config = dict(
    d_model=224,
    n_experts=16,
    routed_scale=4.0,
    lr_router=0.000743,
    norm='rmsnorm',
    init_std_o=0.0,
    optimizer='laprop',
    lr_mult_qkv=0.7,
    beta1=0.9,
    lr_head=0.00522,
    seq_len=256,
    doc_mask=True,
    steps=3619,
    dataset='wikipedia_en',
)
Below are experts of layer 4 (counted from 0) of a mixture-of-experts language model. Rows are named router (the router's row for the expert), gate (a neuron's input weights, with its number), up (a neuron's input weights, with its number) and show model dimensions 96-127. Each number is 50 + 12 x the weight over its row's rms, rounded and kept within 0 to 99.
After each expert's rows: "gets" lists some tokens that make up at least twice as much of what it gets as of all text. This comes from a sample of Wikipedia text that the model never trained on. Tokens count by the router's weight.

# expert 0
router:34 39 44 58 25 52 33 52 61 64 46 44 59 43 28 65 63 51 23 54 59 60 49 54 46 29 49 42 53 08 56 27
gate0:58 63 37 46 59 60 46 37 48 37 51 53 57 58 28 61 54 38 48 22 61 58 52 57 52 25 38 59 49 35 44 48
up0:51 68 35 57 41 42 70 57 58 56 43 26 44 46 60 51 41 67 66 49 43 51 67 44 33 64 62 46 48 53 58 50
gate1:62 52 41 12 48 49 56 61 53 63 63 40 65 63 30 48 42 50 41 48 57 62 47 55 50 51 41 32 74 36 49 53
up1:41 55 40 60 36 57 60 69 60 40 44 56 58 60 62 49 47 49 46 56 45 53 69 58 54 38 15 48 35 61 38 65
gate2:54 61 48 43 46 63 40 57 54 38 53 45 52 54 50 28 42 35 43 51 47 64 30 57 41 54 44 40 54 41 94 48
up2:46 43 43 65 48 60 64 50 46 53 56 41 55 43 39 54 50 57 38 53 47 46 48 42 55 46 37 66 52 44 29 30
gate3:48 42 47 52 45 45 62 50 59 36 51 52 63 41 66 44 62 40 33 30 39 53 51 46 45 39 57 47 39 40 56 58
up3:45 49 43 57 68 51 34 57 42 62 37 66 38 36 50 62 37 60 56 55 67 54 62 66 50 55 58 44 69 49 32 41
gate4:46 61 15 64 33 70 41 59 65 54 46 54 43 47 40 57 63 57 42 27 52 56 65 48 39 60 42 52 59 49 34 38
up4:53 80 38 68 57 40 47 38 50 52 47 34 57 47 53 40 44 44 48 49 68 59 31 60 47 49 68 39 57 60 66 53
gate5:57 54 60 57 40 39 61 51 39 56 52 41 46 37 52 38 55 74 61 69 44 43 67 27 47 59 51 57 56 46 43 37
up5:44 27 31 41 58 59 38 36 52 66 52 51 38 45 41 37 52 61 51 55 65 43 59 48 50 62 62 38 53 41 41 50
gets: "w", "ri", "u", "li", "W", "la"

# expert 14
router:46 30 42 60 20 60 50 38 48 71 53 59 55 41 14 37 61 36 46 50 42 63 65 29 28 48 40 55 45 44 43 71
gate0:58 66 34 43 69 35 55 49 53 48 62 59 61 65 49 65 37 39 43 53 78 72 56 57 44 34 64 46 62 35 58 46
up0:49 55 24 59 53 35 52 45 36 66 61 35 48 46 56 55 44 63 40 50 60 52 52 35 34 57 55 44 41 56 55 46
gate1:56 77 39 24 50 34 52 55 34 20 63 31 52 54 37 51 48 44 51 44 56 65 54 58 58 38 31 39 59 55 62 51
up1:51 39 54 32 54 61 60 49 59 35 32 56 38 52 23 49 51 59 51 64 43 56 69 53 55 47 38 57 43 49 44 67
gate2:51 48 56 55 44 55 63 77 45 39 37 21 31 25 34 61 63 54 75 38 38 64 63 50 43 48 63 50 52 61 73 43
up2:56 69 50 53 51 60 56 36 54 51 59 60 62 48 61 51 54 77 20 54 51 48 60 46 68 48 39 46 58 51 46 55
gate3:55 52 41 45 42 43 61 52 55 52 54 42 46 26 54 50 55 44 48 59 27 58 58 61 43 48 60 34 43 55 48 60
up3:48 64 55 35 43 65 54 60 59 55 51 45 46 34 62 46 52 61 44 38 45 63 56 59 57 44 44 51 69 59 60 30
gate4:40 31 33 74 65 47 48 49 47 58 46 76 50 56 46 62 59 40 55 38 49 41 76 57 42 50 62 59 64 45 25 59
up4:48 57 40 50 55 27 46 44 41 41 40 47 68 53 66 55 40 34 58 53 72 44 60 68 51 47 58 48 68 43 45 48
gate5:77 44 39 43 56 52 55 56 46 51 54 55 42 26 41 68 49 75 53 64 44 54 47 46 31 69 41 65 45 52 37 56
up5:50 57 27 56 60 53 33 42 60 51 69 47 51 32 62 60 69 64 38 41 52 69 51 61 34 71 57 74 50 34 40 68
gets: "i", " ", "==", "L", "R", "%"

# expert 4
router:56 60 69 39 36 43 67 68 34 53 25 38 48 42 55 61 33 69 47 41 53 48 60 56 52 57 71 42 37 71 30 62
gate0:49 33 56 54 40 44 26 30 43 44 69 45 49 58 41 78 55 55 48 58 50 48 39 60 76 38 54 54 58 22 39 36
up0:57 58 46 40 60 45 71 49 52 57 43 59 64 43 59 36 49 36 30 57 45 42 62 42 27 69 39 45 41 53 65 62
gate1:54 55 56 58 44 45 46 59 45 59 48 49 57 53 46 37 55 25 60 39 66 77 41 56 44 50 46 65 54 72 39 49
up1:46 42 44 30 36 49 58 44 53 41 58 53 59 64 38 45 51 66 40 55 41 41 78 71 55 47 27 26 51 48 46 71
gate2:66 64 56 59 42 53 41 66 54 58 54 50 43 53 47 25 46 44 68 59 43 46 50 61 56 57 42 58 54 43 62 59
up2:37 46 75 58 45 73 55 46 61 57 53 49 65 35 51 49 46 47 24 43 46 52 56 29 58 59 39 42 61 74 53 19
gate3:63 64 44 63 58 68 44 48 60 36 56 44 53 40 47 47 54 50 43 62 38 48 75 52 43 43 47 59 59 37 50 65
up3:34 48 58 42 48 68 38 72 54 72 54 49 49 38 61 62 40 57 63 38 43 52 65 46 36 56 54 39 42 56 45 45
gate4:29 33 40 53 34 42 38 49 58 59 45 72 33 39 45 34 48 52 41 44 40 62 55 37 65 45 27 53 31 35 18 41
up4:62 77 58 33 46 54 46 42 46 66 60 41 51 49 57 36 25 51 40 58 45 48 55 68 59 46 32 51 41 42 35 64
gate5:55 50 44 29 36 43 52 37 38 50 50 48 42 35 25 72 62 54 63 82 26 42 51 38 41 59 25 46 36 51 48 60
up5:47 46 48 56 56 50 31 55 53 41 58 38 45 61 59 61 28 47 40 44 30 52 50 65 51 65 67 65 64 35 40 67
gets: "s", "1", ")", "0", " family", "5"

# expert 8
router:60 33 31 26 62 67 45 54 59 54 44 50 32 61 67 65 39 56 63 38 40 68 43 50 50 53 53 41 40 62 58 55
gate0:50 46 50 58 55 51 22 26 27 34 66 53 50 61 50 36 37 56 41 76 59 68 43 59 58 34 62 60 45 25 44 43
up0:47 49 44 55 45 35 64 41 48 43 55 42 62 41 24 43 47 49 45 36 55 47 75 45 58 54 53 35 35 53 49 41
gate1:51 56 50 14 48 32 48 54 33 40 66 44 48 64 55 52 51 21 69 43 50 55 55 56 43 34 41 39 54 55 60 27
up1:51 30 75 40 47 59 64 47 65 60 51 49 60 55 40 33 49 53 64 42 37 38 71 60 30 44 35 43 61 61 43 58
gate2:56 53 60 40 66 59 57 73 68 51 44 43 49 56 44 38 56 45 47 33 64 61 43 58 50 46 58 46 65 47 66 37
up2:47 63 59 70 35 55 53 12 36 10 62 47 56 44 54 49 55 48 39 45 54 42 62 31 60 57 27 61 55 62 49 68
gate3:55 68 35 35 60 55 64 71 70 42 44 60 65 50 70 32 43 46 46 68 26 50 48 54 30 42 52 50 25 44 56 64
up3:44 35 67 59 49 45 43 48 40 61 56 48 44 46 48 41 46 46 76 33 46 48 48 66 34 55 44 44 65 35 39 61
gate4:42 46 23 54 50 41 41 45 51 56 49 65 28 51 28 46 44 60 63 52 47 71 60 55 47 51 43 59 32 42 24 60
up4:46 73 39 47 63 56 42 33 29 43 57 26 63 52 51 29 31 39 30 58 26 56 52 51 60 40 47 47 62 30 47 48
gate5:56 44 56 44 47 32 54 62 43 31 43 60 53 53 43 70 54 63 64 64 44 34 45 35 50 73 25 48 42 71 46 43
up5:56 45 43 44 48 44 51 46 41 24 71 50 56 70 59 68 64 51 75 52 66 37 39 52 62 62 29 41 42 53 52 52
gets: "-", " the", ".", "s", "A", "|"

# expert 11
router:63 51 59 50 52 46 61 73 54 49 39 47 62 56 57 52 45 57 65 49 49 27 62 53 45 59 60 43 42 62 37 33
gate0:55 59 39 61 37 50 52 45 54 39 50 61 62 48 57 64 48 61 48 52 56 64 28 67 58 41 50 53 57 34 50 41
up0:58 51 38 50 61 59 60 60 49 34 77 38 57 41 51 54 44 49 28 49 41 63 62 49 36 47 45 36 46 49 52 42
gate1:69 61 51 25 39 48 64 55 35 42 46 42 45 46 55 70 31 28 48 55 35 76 59 64 41 52 44 44 84 40 59 52
up1:56 48 64 51 59 58 71 51 68 45 40 47 61 59 24 50 37 70 46 55 23 55 74 52 40 39 27 60 47 63 47 55
gate2:59 57 33 49 54 73 51 54 54 53 61 47 51 55 50 43 59 59 58 47 56 65 44 66 42 59 48 55 58 46 65 33
up2:35 41 51 53 51 52 64 46 54 38 50 41 53 36 42 50 49 48 28 48 43 47 45 45 53 59 52 72 61 52 42 37
gate3:55 55 38 52 59 37 56 63 47 53 47 43 58 38 62 48 46 36 45 49 10 53 38 71 38 53 52 54 41 37 39 70
up3:42 41 64 53 51 45 42 59 58 56 41 45 60 42 49 63 21 57 58 37 48 60 58 67 37 62 57 58 60 51 30 56
gate4:42 38 41 49 33 51 48 35 45 54 73 59 34 59 43 44 38 72 49 49 40 55 44 49 54 54 32 59 52 40 24 36
up4:73 77 40 55 52 33 48 36 43 81 68 55 60 59 52 44 35 38 40 50 53 44 47 51 51 47 41 58 54 60 61 46
gate5:44 36 56 39 57 59 49 42 40 32 51 44 32 20 48 56 57 81 52 62 32 39 64 56 38 40 50 65 60 48 44 37
up5:58 62 37 54 39 56 47 34 48 39 76 62 57 68 59 53 50 46 30 56 57 55 47 63 51 59 41 40 60 64 58 54
gets: "ed", "ing", "d", "el", "e", "y"

# expert 7
router:66 36 58 49 66 40 68 45 54 32 55 70 72 59 56 54 15 55 68 58 49 45 62 43 64 59 38 53 59 51 70 52
gate0:52 54 50 52 54 65 50 43 58 35 67 52 47 58 56 65 42 61 54 44 44 51 55 48 76 47 44 50 71 32 33 51
up0:67 64 18 41 57 38 69 58 46 56 48 33 51 46 39 53 59 36 36 51 56 59 62 51 25 51 50 48 27 56 58 67
gate1:67 62 46 39 50 56 42 65 42 44 68 46 43 65 33 48 43 52 62 61 58 62 44 70 59 42 17 44 59 57 46 48
up1:70 56 50 35 50 73 63 46 53 45 48 43 55 58 35 44 39 51 59 69 29 48 63 67 46 43 28 54 66 55 46 53
gate2:64 47 33 49 42 65 40 54 55 51 44 47 42 64 45 38 43 52 63 55 57 63 45 53 53 60 45 59 56 54 64 57
up2:34 52 58 49 43 47 68 58 42 45 47 42 67 33 55 54 50 56 30 37 47 50 61 51 61 58 42 51 46 55 39 53
gate3:63 75 41 39 49 55 65 47 61 51 56 50 43 36 50 49 39 24 35 68 38 50 55 59 46 35 54 55 48 54 66 69
up3:33 68 44 64 49 46 30 40 60 67 46 45 34 39 64 61 54 53 52 40 48 59 52 56 56 60 47 58 49 50 22 37
gate4:43 52 21 56 46 47 48 65 52 49 53 72 58 36 67 62 61 53 52 56 55 60 73 50 54 43 41 60 42 46 34 41
up4:42 76 52 51 52 23 40 59 52 41 61 48 77 54 58 40 35 42 44 70 65 36 61 45 43 48 41 55 62 52 48 36
gate5:53 51 35 30 45 32 56 61 48 38 50 55 46 20 54 53 45 74 58 57 39 35 75 47 34 51 45 56 65 49 49 38
up5:69 52 35 29 53 50 43 46 47 40 67 45 46 48 61 51 45 51 51 63 46 47 50 58 39 51 51 65 71 41 44 55
gets: "o", "9", " the", ",", "S", " to"

# expert 2
router:46 83 62 56 50 56 45 36 39 56 42 69 42 54 60 56 64 48 74 32 71 19 51 62 54 10 45 50 60 61 48 58
gate0:68 33 50 58 51 60 47 54 29 44 61 62 63 55 31 52 59 57 63 27 57 87 37 68 52 30 45 58 53 49 46 55
up0:30 63 34 44 56 28 54 53 47 46 59 17 51 48 53 63 57 45 26 49 43 30 36 56 46 66 59 37 47 60 52 51
gate1:74 60 44 36 30 42 51 48 33 52 44 47 50 45 39 46 26 57 41 62 57 50 37 82 61 49 31 34 67 40 29 45
up1:47 47 53 51 32 53 57 49 67 34 52 55 62 48 39 40 36 38 54 65 43 49 69 66 51 39 38 54 64 67 47 55
gate2:61 45 52 53 61 44 38 55 52 54 59 48 50 54 37 26 58 36 52 56 52 63 47 53 36 68 57 44 55 44 60 32
up2:44 36 65 50 49 64 65 44 62 48 37 32 48 29 44 56 48 52 21 41 39 43 49 31 53 63 37 65 49 62 53 62
gate3:63 52 51 38 57 64 72 54 41 66 51 27 55 28 39 56 56 43 40 63 12 62 41 76 64 47 51 62 46 38 73 66
up3:37 42 53 41 57 35 46 42 47 59 51 64 40 40 57 61 51 57 64 54 45 38 49 48 43 54 65 42 33 72 37 61
gate4:23 39 31 59 45 45 43 47 20 53 42 60 44 59 43 58 57 69 63 44 46 59 59 44 49 35 42 42 37 65 42 37
up4:46 65 52 46 54 32 57 36 43 35 54 45 51 55 49 24 28 31 66 61 53 39 55 49 68 42 45 40 69 50 73 25
gate5:52 48 45 53 66 40 50 38 61 56 54 55 58 21 49 46 40 56 50 71 47 43 62 42 28 69 52 57 52 41 52 25
up5:52 55 34 52 60 59 30 56 54 54 54 46 35 46 59 62 37 83 51 69 64 57 40 65 63 66 65 53 68 31 38 34
gets: "in", "en", "on", "et", "ra", "ar"

# expert 9
router:37 45 52 41 43 66 72 65 52 60 15 52 61 50 46 47 40 40 50 53 64 55 67 54 53 68 39 33 30 69 50 32
gate0:57 56 36 44 36 52 38 36 46 39 65 46 50 54 53 67 46 58 53 40 52 74 48 64 48 20 41 54 40 35 35 23
up0:51 55 39 64 54 27 49 56 43 49 46 35 63 51 46 64 49 48 41 41 43 49 50 59 29 51 52 49 29 35 44 44
gate1:56 52 46 31 56 40 43 46 31 49 75 26 60 62 43 29 47 36 50 27 41 54 51 53 28 42 48 41 62 40 47 46
up1:54 50 42 62 46 54 69 44 65 27 36 59 69 69 45 55 48 56 47 69 41 38 56 66 43 45 34 36 52 62 59 64
gate2:48 40 38 43 43 64 54 74 55 58 37 55 55 61 63 31 45 60 72 30 72 28 35 43 55 46 50 59 43 43 62 53
up2:48 49 65 58 49 51 60 23 58 49 64 34 51 33 41 64 51 57 31 53 34 72 68 42 22 62 49 47 62 59 34 40
gate3:57 62 27 63 61 39 56 64 52 55 64 55 55 48 57 34 42 49 39 59 44 36 62 51 36 30 43 52 60 39 72 62
up3:60 47 50 57 50 61 51 72 52 49 51 48 42 36 74 54 46 45 71 38 49 44 47 78 37 59 47 58 54 53 39 19
gate4:34 47 46 64 45 44 19 51 57 61 39 63 59 31 47 55 49 48 42 51 52 66 56 49 56 43 33 88 31 50 42 50
up4:49 69 47 67 45 40 23 43 56 47 44 43 59 52 64 48 39 46 31 61 63 56 42 53 63 42 33 58 52 45 44 55
gate5:59 66 37 46 62 36 55 51 55 46 47 57 48 28 31 48 60 73 43 73 42 42 52 39 47 44 43 41 47 75 67 43
up5:51 48 15 57 43 63 48 45 46 73 72 50 16 59 51 49 53 37 64 78 60 34 35 61 40 52 35 51 33 32 45 33
gets: " was", " is", " to", " were", " for", " first"

# expert 12
router:53 35 34 45 68 60 43 46 55 52 43 43 47 43 72 52 30 44 49 55 43 56 81 54 43 58 52 31 64 42 51 53
gate0:39 56 23 38 55 71 51 60 40 51 55 81 43 46 53 77 33 51 50 48 45 61 61 51 79 46 46 62 46 29 36 50
up0:63 62 45 52 43 31 54 44 54 50 57 40 58 50 63 60 47 27 53 43 50 53 46 48 25 60 51 42 42 51 56 60
gate1:54 52 41 15 60 53 59 52 39 56 69 40 48 74 44 41 58 22 49 38 50 48 63 66 53 48 44 40 63 42 64 35
up1:75 31 30 53 48 48 62 48 44 54 33 49 32 57 40 61 39 58 47 53 36 67 61 39 26 56 41 46 75 69 33 65
gate2:70 46 52 40 51 62 35 62 47 38 41 42 33 45 52 26 63 61 63 48 64 56 51 45 53 44 38 48 53 67 75 55
up2:47 38 38 54 38 48 58 48 55 51 51 53 45 41 55 27 53 45 29 28 49 46 62 37 33 57 53 57 32 31 36 42
gate3:60 62 45 38 59 35 47 63 32 28 58 54 51 42 42 38 50 35 35 50 24 64 62 67 29 25 56 56 35 61 53 55
up3:57 38 56 31 40 56 56 51 59 64 35 41 50 36 69 60 39 61 64 43 47 63 56 52 39 49 56 63 61 51 39 59
gate4:62 32 29 57 55 30 51 74 40 61 53 83 45 63 61 52 56 51 42 54 31 60 64 48 59 39 26 55 61 35 32 53
up4:53 75 44 49 44 44 45 40 65 53 35 49 49 57 54 46 35 63 34 61 27 55 36 42 45 31 58 41 65 48 61 32
gate5:72 50 40 27 60 42 52 61 60 47 44 57 28 31 53 69 75 71 56 59 32 36 57 52 25 52 40 58 41 63 47 35
up5:74 53 36 42 54 69 26 72 70 45 57 40 43 53 67 58 56 71 52 48 54 44 40 65 30 60 49 52 48 48 48 44
gets: " re", "ci", "0", "m", " University", "min"

# expert 13
router:59 59 70 50 64 50 45 55 58 31 82 50 57 52 42 47 56 67 48 46 49 50 46 54 37 56 51 78 44 13 63 58
gate0:61 57 54 36 61 45 31 31 39 48 67 64 49 68 48 61 45 52 55 57 54 66 49 55 63 34 74 47 44 34 48 35
up0:35 54 38 39 58 17 57 38 39 40 53 29 51 35 57 56 41 53 41 39 50 47 69 35 24 53 38 57 53 50 59 46
gate1:67 61 56 18 43 47 55 52 47 50 53 56 53 49 59 61 50 20 50 30 56 67 30 67 31 53 30 42 65 52 59 34
up1:50 42 59 43 45 60 51 55 75 49 34 48 58 55 34 36 43 59 58 57 48 39 70 62 50 35 35 46 54 54 49 70
gate2:50 61 52 29 46 58 40 68 66 43 49 39 62 45 59 35 48 43 33 61 36 49 54 61 33 73 54 65 69 53 52 38
up2:36 33 48 75 51 34 62 40 48 58 53 41 49 34 43 58 43 57 35 41 57 48 49 42 65 53 40 48 48 65 52 49
gate3:52 53 49 42 59 48 54 51 29 63 46 55 54 44 42 25 48 39 31 36 37 47 56 58 47 38 47 52 56 66 39 67
up3:29 30 51 54 44 82 47 65 58 40 47 45 42 43 60 60 42 62 66 44 50 61 27 53 25 61 68 43 57 36 50 45
gate4:65 29 44 59 40 46 50 69 47 49 54 60 57 35 57 52 45 51 66 58 32 60 45 36 73 47 52 47 34 39 41 50
up4:57 69 50 64 50 43 36 58 36 52 54 46 60 64 55 56 27 51 44 52 55 53 37 62 30 36 54 55 80 55 51 47
gate5:65 49 40 27 43 33 39 53 47 29 48 36 61 25 58 58 44 71 56 75 34 43 59 32 46 59 46 76 55 60 46 39
up5:82 49 42 35 26 49 37 37 48 35 59 22 54 65 82 63 54 65 53 69 46 61 43 66 68 44 39 66 59 43 31 55
gets: "di", "ba", " (", "il", " Ro", "ca"

# expert 5
router:76 58 45 50 40 35 54 45 39 51 31 72 45 31 48 43 44 39 45 56 41 63 47 45 56 53 47 59 73 53 41 73
gate0:64 66 55 55 64 41 44 60 47 45 77 54 74 74 56 61 51 47 40 61 56 45 55 67 56 54 59 39 61 50 41 56
up0:57 48 38 74 54 23 50 61 35 54 49 49 60 22 45 47 35 41 37 40 51 52 58 35 39 68 58 55 60 48 69 44
gate1:69 60 51 45 36 41 63 60 32 56 53 28 59 50 47 53 56 54 55 41 47 58 58 62 47 37 37 39 63 55 43 32
up1:42 52 63 29 55 71 53 54 60 34 52 60 49 48 35 39 33 48 46 40 31 50 63 64 37 56 32 27 61 66 40 74
gate2:37 74 64 42 34 58 61 44 50 32 46 49 48 63 38 19 48 43 56 39 63 47 58 53 49 41 37 52 52 49 72 37
up2:41 39 41 58 67 37 72 45 47 65 50 65 59 49 50 50 56 66 37 49 55 52 47 46 37 73 59 21 50 56 48 34
gate3:63 48 34 46 70 56 74 61 45 49 46 59 51 45 47 13 74 44 54 56 33 52 60 60 46 36 32 53 43 43 63 57
up3:45 50 47 46 39 35 61 55 44 57 40 58 51 42 70 76 46 63 49 38 61 59 55 64 28 70 65 36 40 55 29 33
gate4:28 48 40 47 44 51 33 62 62 27 70 71 44 42 46 53 53 52 58 34 47 60 67 46 49 57 48 50 61 48 33 50
up4:56 64 33 67 37 41 49 46 35 36 58 45 58 59 61 34 50 49 41 44 58 55 38 63 39 51 51 30 71 42 36 52
gate5:63 40 33 44 68 50 56 51 26 55 50 68 38 26 46 65 56 35 28 59 48 54 49 46 41 61 47 32 46 48 53 47
up5:50 49 45 20 55 60 57 38 57 35 62 37 53 50 56 63 67 41 41 58 51 50 43 43 53 45 49 64 51 30 63 70
gets: " in", " January", " May", " October", " July", "9"

# expert 3
router:52 53 74 68 59 49 72 52 66 47 40 47 31 43 46 43 42 61 55 52 48 48 57 45 76 59 56 43 46 73 35 46
gate0:53 58 61 64 48 51 43 51 42 43 51 46 45 55 59 76 43 42 69 64 54 54 38 75 61 33 36 52 50 39 42 41
up0:45 68 41 34 43 38 81 57 56 56 57 56 47 38 47 38 33 58 41 53 48 45 41 47 33 68 58 30 34 54 59 64
gate1:70 46 59 33 46 58 45 54 46 40 33 61 45 60 60 32 53 24 54 38 56 57 64 56 60 55 57 43 72 51 67 71
up1:43 54 52 43 52 69 42 52 40 49 56 47 53 62 42 74 37 63 68 45 31 51 60 75 38 50 31 32 53 54 29 58
gate2:43 51 56 46 51 81 43 56 41 44 43 37 43 51 46 33 52 36 60 46 46 53 29 51 48 61 57 39 62 36 62 35
up2:34 50 57 53 41 58 52 26 44 50 42 46 75 37 61 47 64 60 41 44 34 41 63 42 57 66 53 55 56 54 56 47
gate3:61 60 26 55 63 49 49 66 45 58 55 35 50 43 56 53 51 41 50 71 28 52 48 72 41 56 64 57 68 54 47 55
up3:42 42 73 58 48 54 41 55 48 88 55 40 60 41 58 60 43 63 60 40 48 52 43 58 51 33 55 64 49 38 56 49
gate4:37 49 14 48 35 38 53 28 33 41 59 80 32 37 36 50 58 57 69 45 37 74 68 46 46 50 37 42 43 61 23 35
up4:42 65 41 43 64 48 45 43 50 41 55 50 90 60 52 31 40 24 39 42 45 68 44 65 44 39 28 54 55 43 64 57
gate5:67 37 54 36 45 66 49 49 51 35 53 38 67 32 41 58 62 48 64 81 36 50 53 35 41 45 44 64 43 39 27 72
up5:57 53 50 52 38 67 43 63 64 31 74 30 59 46 42 56 62 70 72 49 51 47 51 53 52 40 47 51 62 25 30 60
gets: " of", "s", " =", "e", " an", " have"

# expert 15
router:38 50 46 58 41 53 28 34 23 13 63 47 69 50 62 52 38 51 24 57 49 41 30 40 34 56 35 62 55 59 62 51
gate0:46 47 54 51 54 24 33 38 42 28 52 48 47 53 38 60 66 62 39 66 50 49 60 56 66 45 62 46 63 37 53 38
up0:54 45 35 42 57 24 57 54 62 38 52 29 41 42 58 31 46 60 38 28 43 51 58 40 51 46 62 49 33 74 45 53
gate1:54 52 68 42 74 60 48 66 39 53 54 46 51 50 42 34 41 20 60 50 35 55 59 54 54 48 50 33 68 53 52 43
up1:68 50 54 34 35 32 62 50 45 44 44 49 67 53 26 60 45 75 54 47 29 68 69 64 52 57 32 54 54 56 43 67
gate2:56 54 63 35 54 60 48 58 65 46 45 38 47 54 54 27 21 36 54 61 47 44 57 26 36 72 40 75 54 61 62 42
up2:42 71 43 66 50 53 73 50 52 45 58 49 46 46 33 49 73 47 34 32 41 78 53 55 49 52 54 39 41 51 52 37
gate3:53 57 53 38 48 51 50 58 45 50 51 37 61 39 44 41 41 14 39 41 36 56 62 57 49 35 49 48 81 60 42 65
up3:54 46 47 68 40 22 50 60 39 58 42 56 61 47 60 73 16 40 58 37 45 53 55 66 25 60 48 48 40 61 64 58
gate4:52 39 37 49 39 66 47 58 46 43 58 79 47 50 50 51 34 47 40 44 34 43 60 32 63 50 35 64 53 62 34 49
up4:47 58 47 66 49 43 38 43 35 36 54 59 72 59 65 47 32 54 22 61 57 54 45 49 47 60 47 46 81 57 69 46
gate5:62 34 52 50 46 45 54 53 59 40 52 55 58 37 47 49 55 77 45 65 48 33 61 43 31 61 44 56 48 35 65 46
up5:52 61 51 44 34 79 36 40 64 47 62 38 51 59 76 65 58 62 55 51 29 68 35 42 49 55 37 66 50 35 46 63
gets: "1", "gu", "ru", ",", "qu", " Ja"

# expert 10
router:83 59 87 58 42 47 67 59 63 62 28 42 37 55 40 38 39 63 39 57 66 44 48 44 54 62 61 43 51 65 48 64
gate0:50 40 32 41 59 59 49 39 52 48 65 52 37 46 42 51 44 58 60 51 60 55 64 47 60 37 61 53 64 34 47 43
up0:74 39 47 47 54 31 66 62 52 49 44 38 57 38 47 53 64 38 58 37 61 61 48 49 53 62 59 35 45 61 75 72
gate1:62 58 43 43 37 62 62 59 45 33 51 33 55 66 48 49 53 41 51 50 53 76 67 55 46 46 38 24 67 50 61 55
up1:50 46 51 28 28 54 77 58 60 36 37 50 47 58 40 44 35 44 54 47 34 55 56 52 38 37 27 38 51 62 54 70
gate2:72 62 59 58 31 53 48 64 63 58 50 50 48 49 65 47 56 50 58 28 67 78 28 46 47 49 39 37 57 44 47 46
up2:44 40 56 47 42 66 66 35 46 27 58 44 74 41 57 44 43 46 46 45 35 58 75 51 47 39 49 53 74 67 48 58
gate3:65 54 36 56 48 63 56 37 39 39 64 44 61 55 41 37 58 53 45 60 37 35 51 39 66 41 64 42 47 34 33 56
up3:25 22 51 54 40 36 54 60 53 59 60 47 50 42 53 45 49 66 72 36 66 47 51 56 34 51 65 56 62 43 35 42
gate4:50 44 43 78 56 63 44 54 62 55 44 72 44 34 39 46 49 44 53 26 41 71 74 52 44 45 33 48 42 55 22 52
up4:34 85 46 58 35 40 49 41 62 41 54 44 55 39 70 53 31 43 49 49 62 59 35 48 37 60 42 67 66 22 42 51
gate5:62 41 45 37 39 39 68 42 51 38 55 62 45 53 65 63 42 65 61 59 50 43 62 27 54 56 53 64 60 35 39 49
up5:41 43 45 46 57 56 32 49 55 45 76 54 65 39 66 54 47 51 50 62 63 58 48 47 64 62 38 65 41 33 51 54
gets: "\n", ".", " |", " and", " of", " on"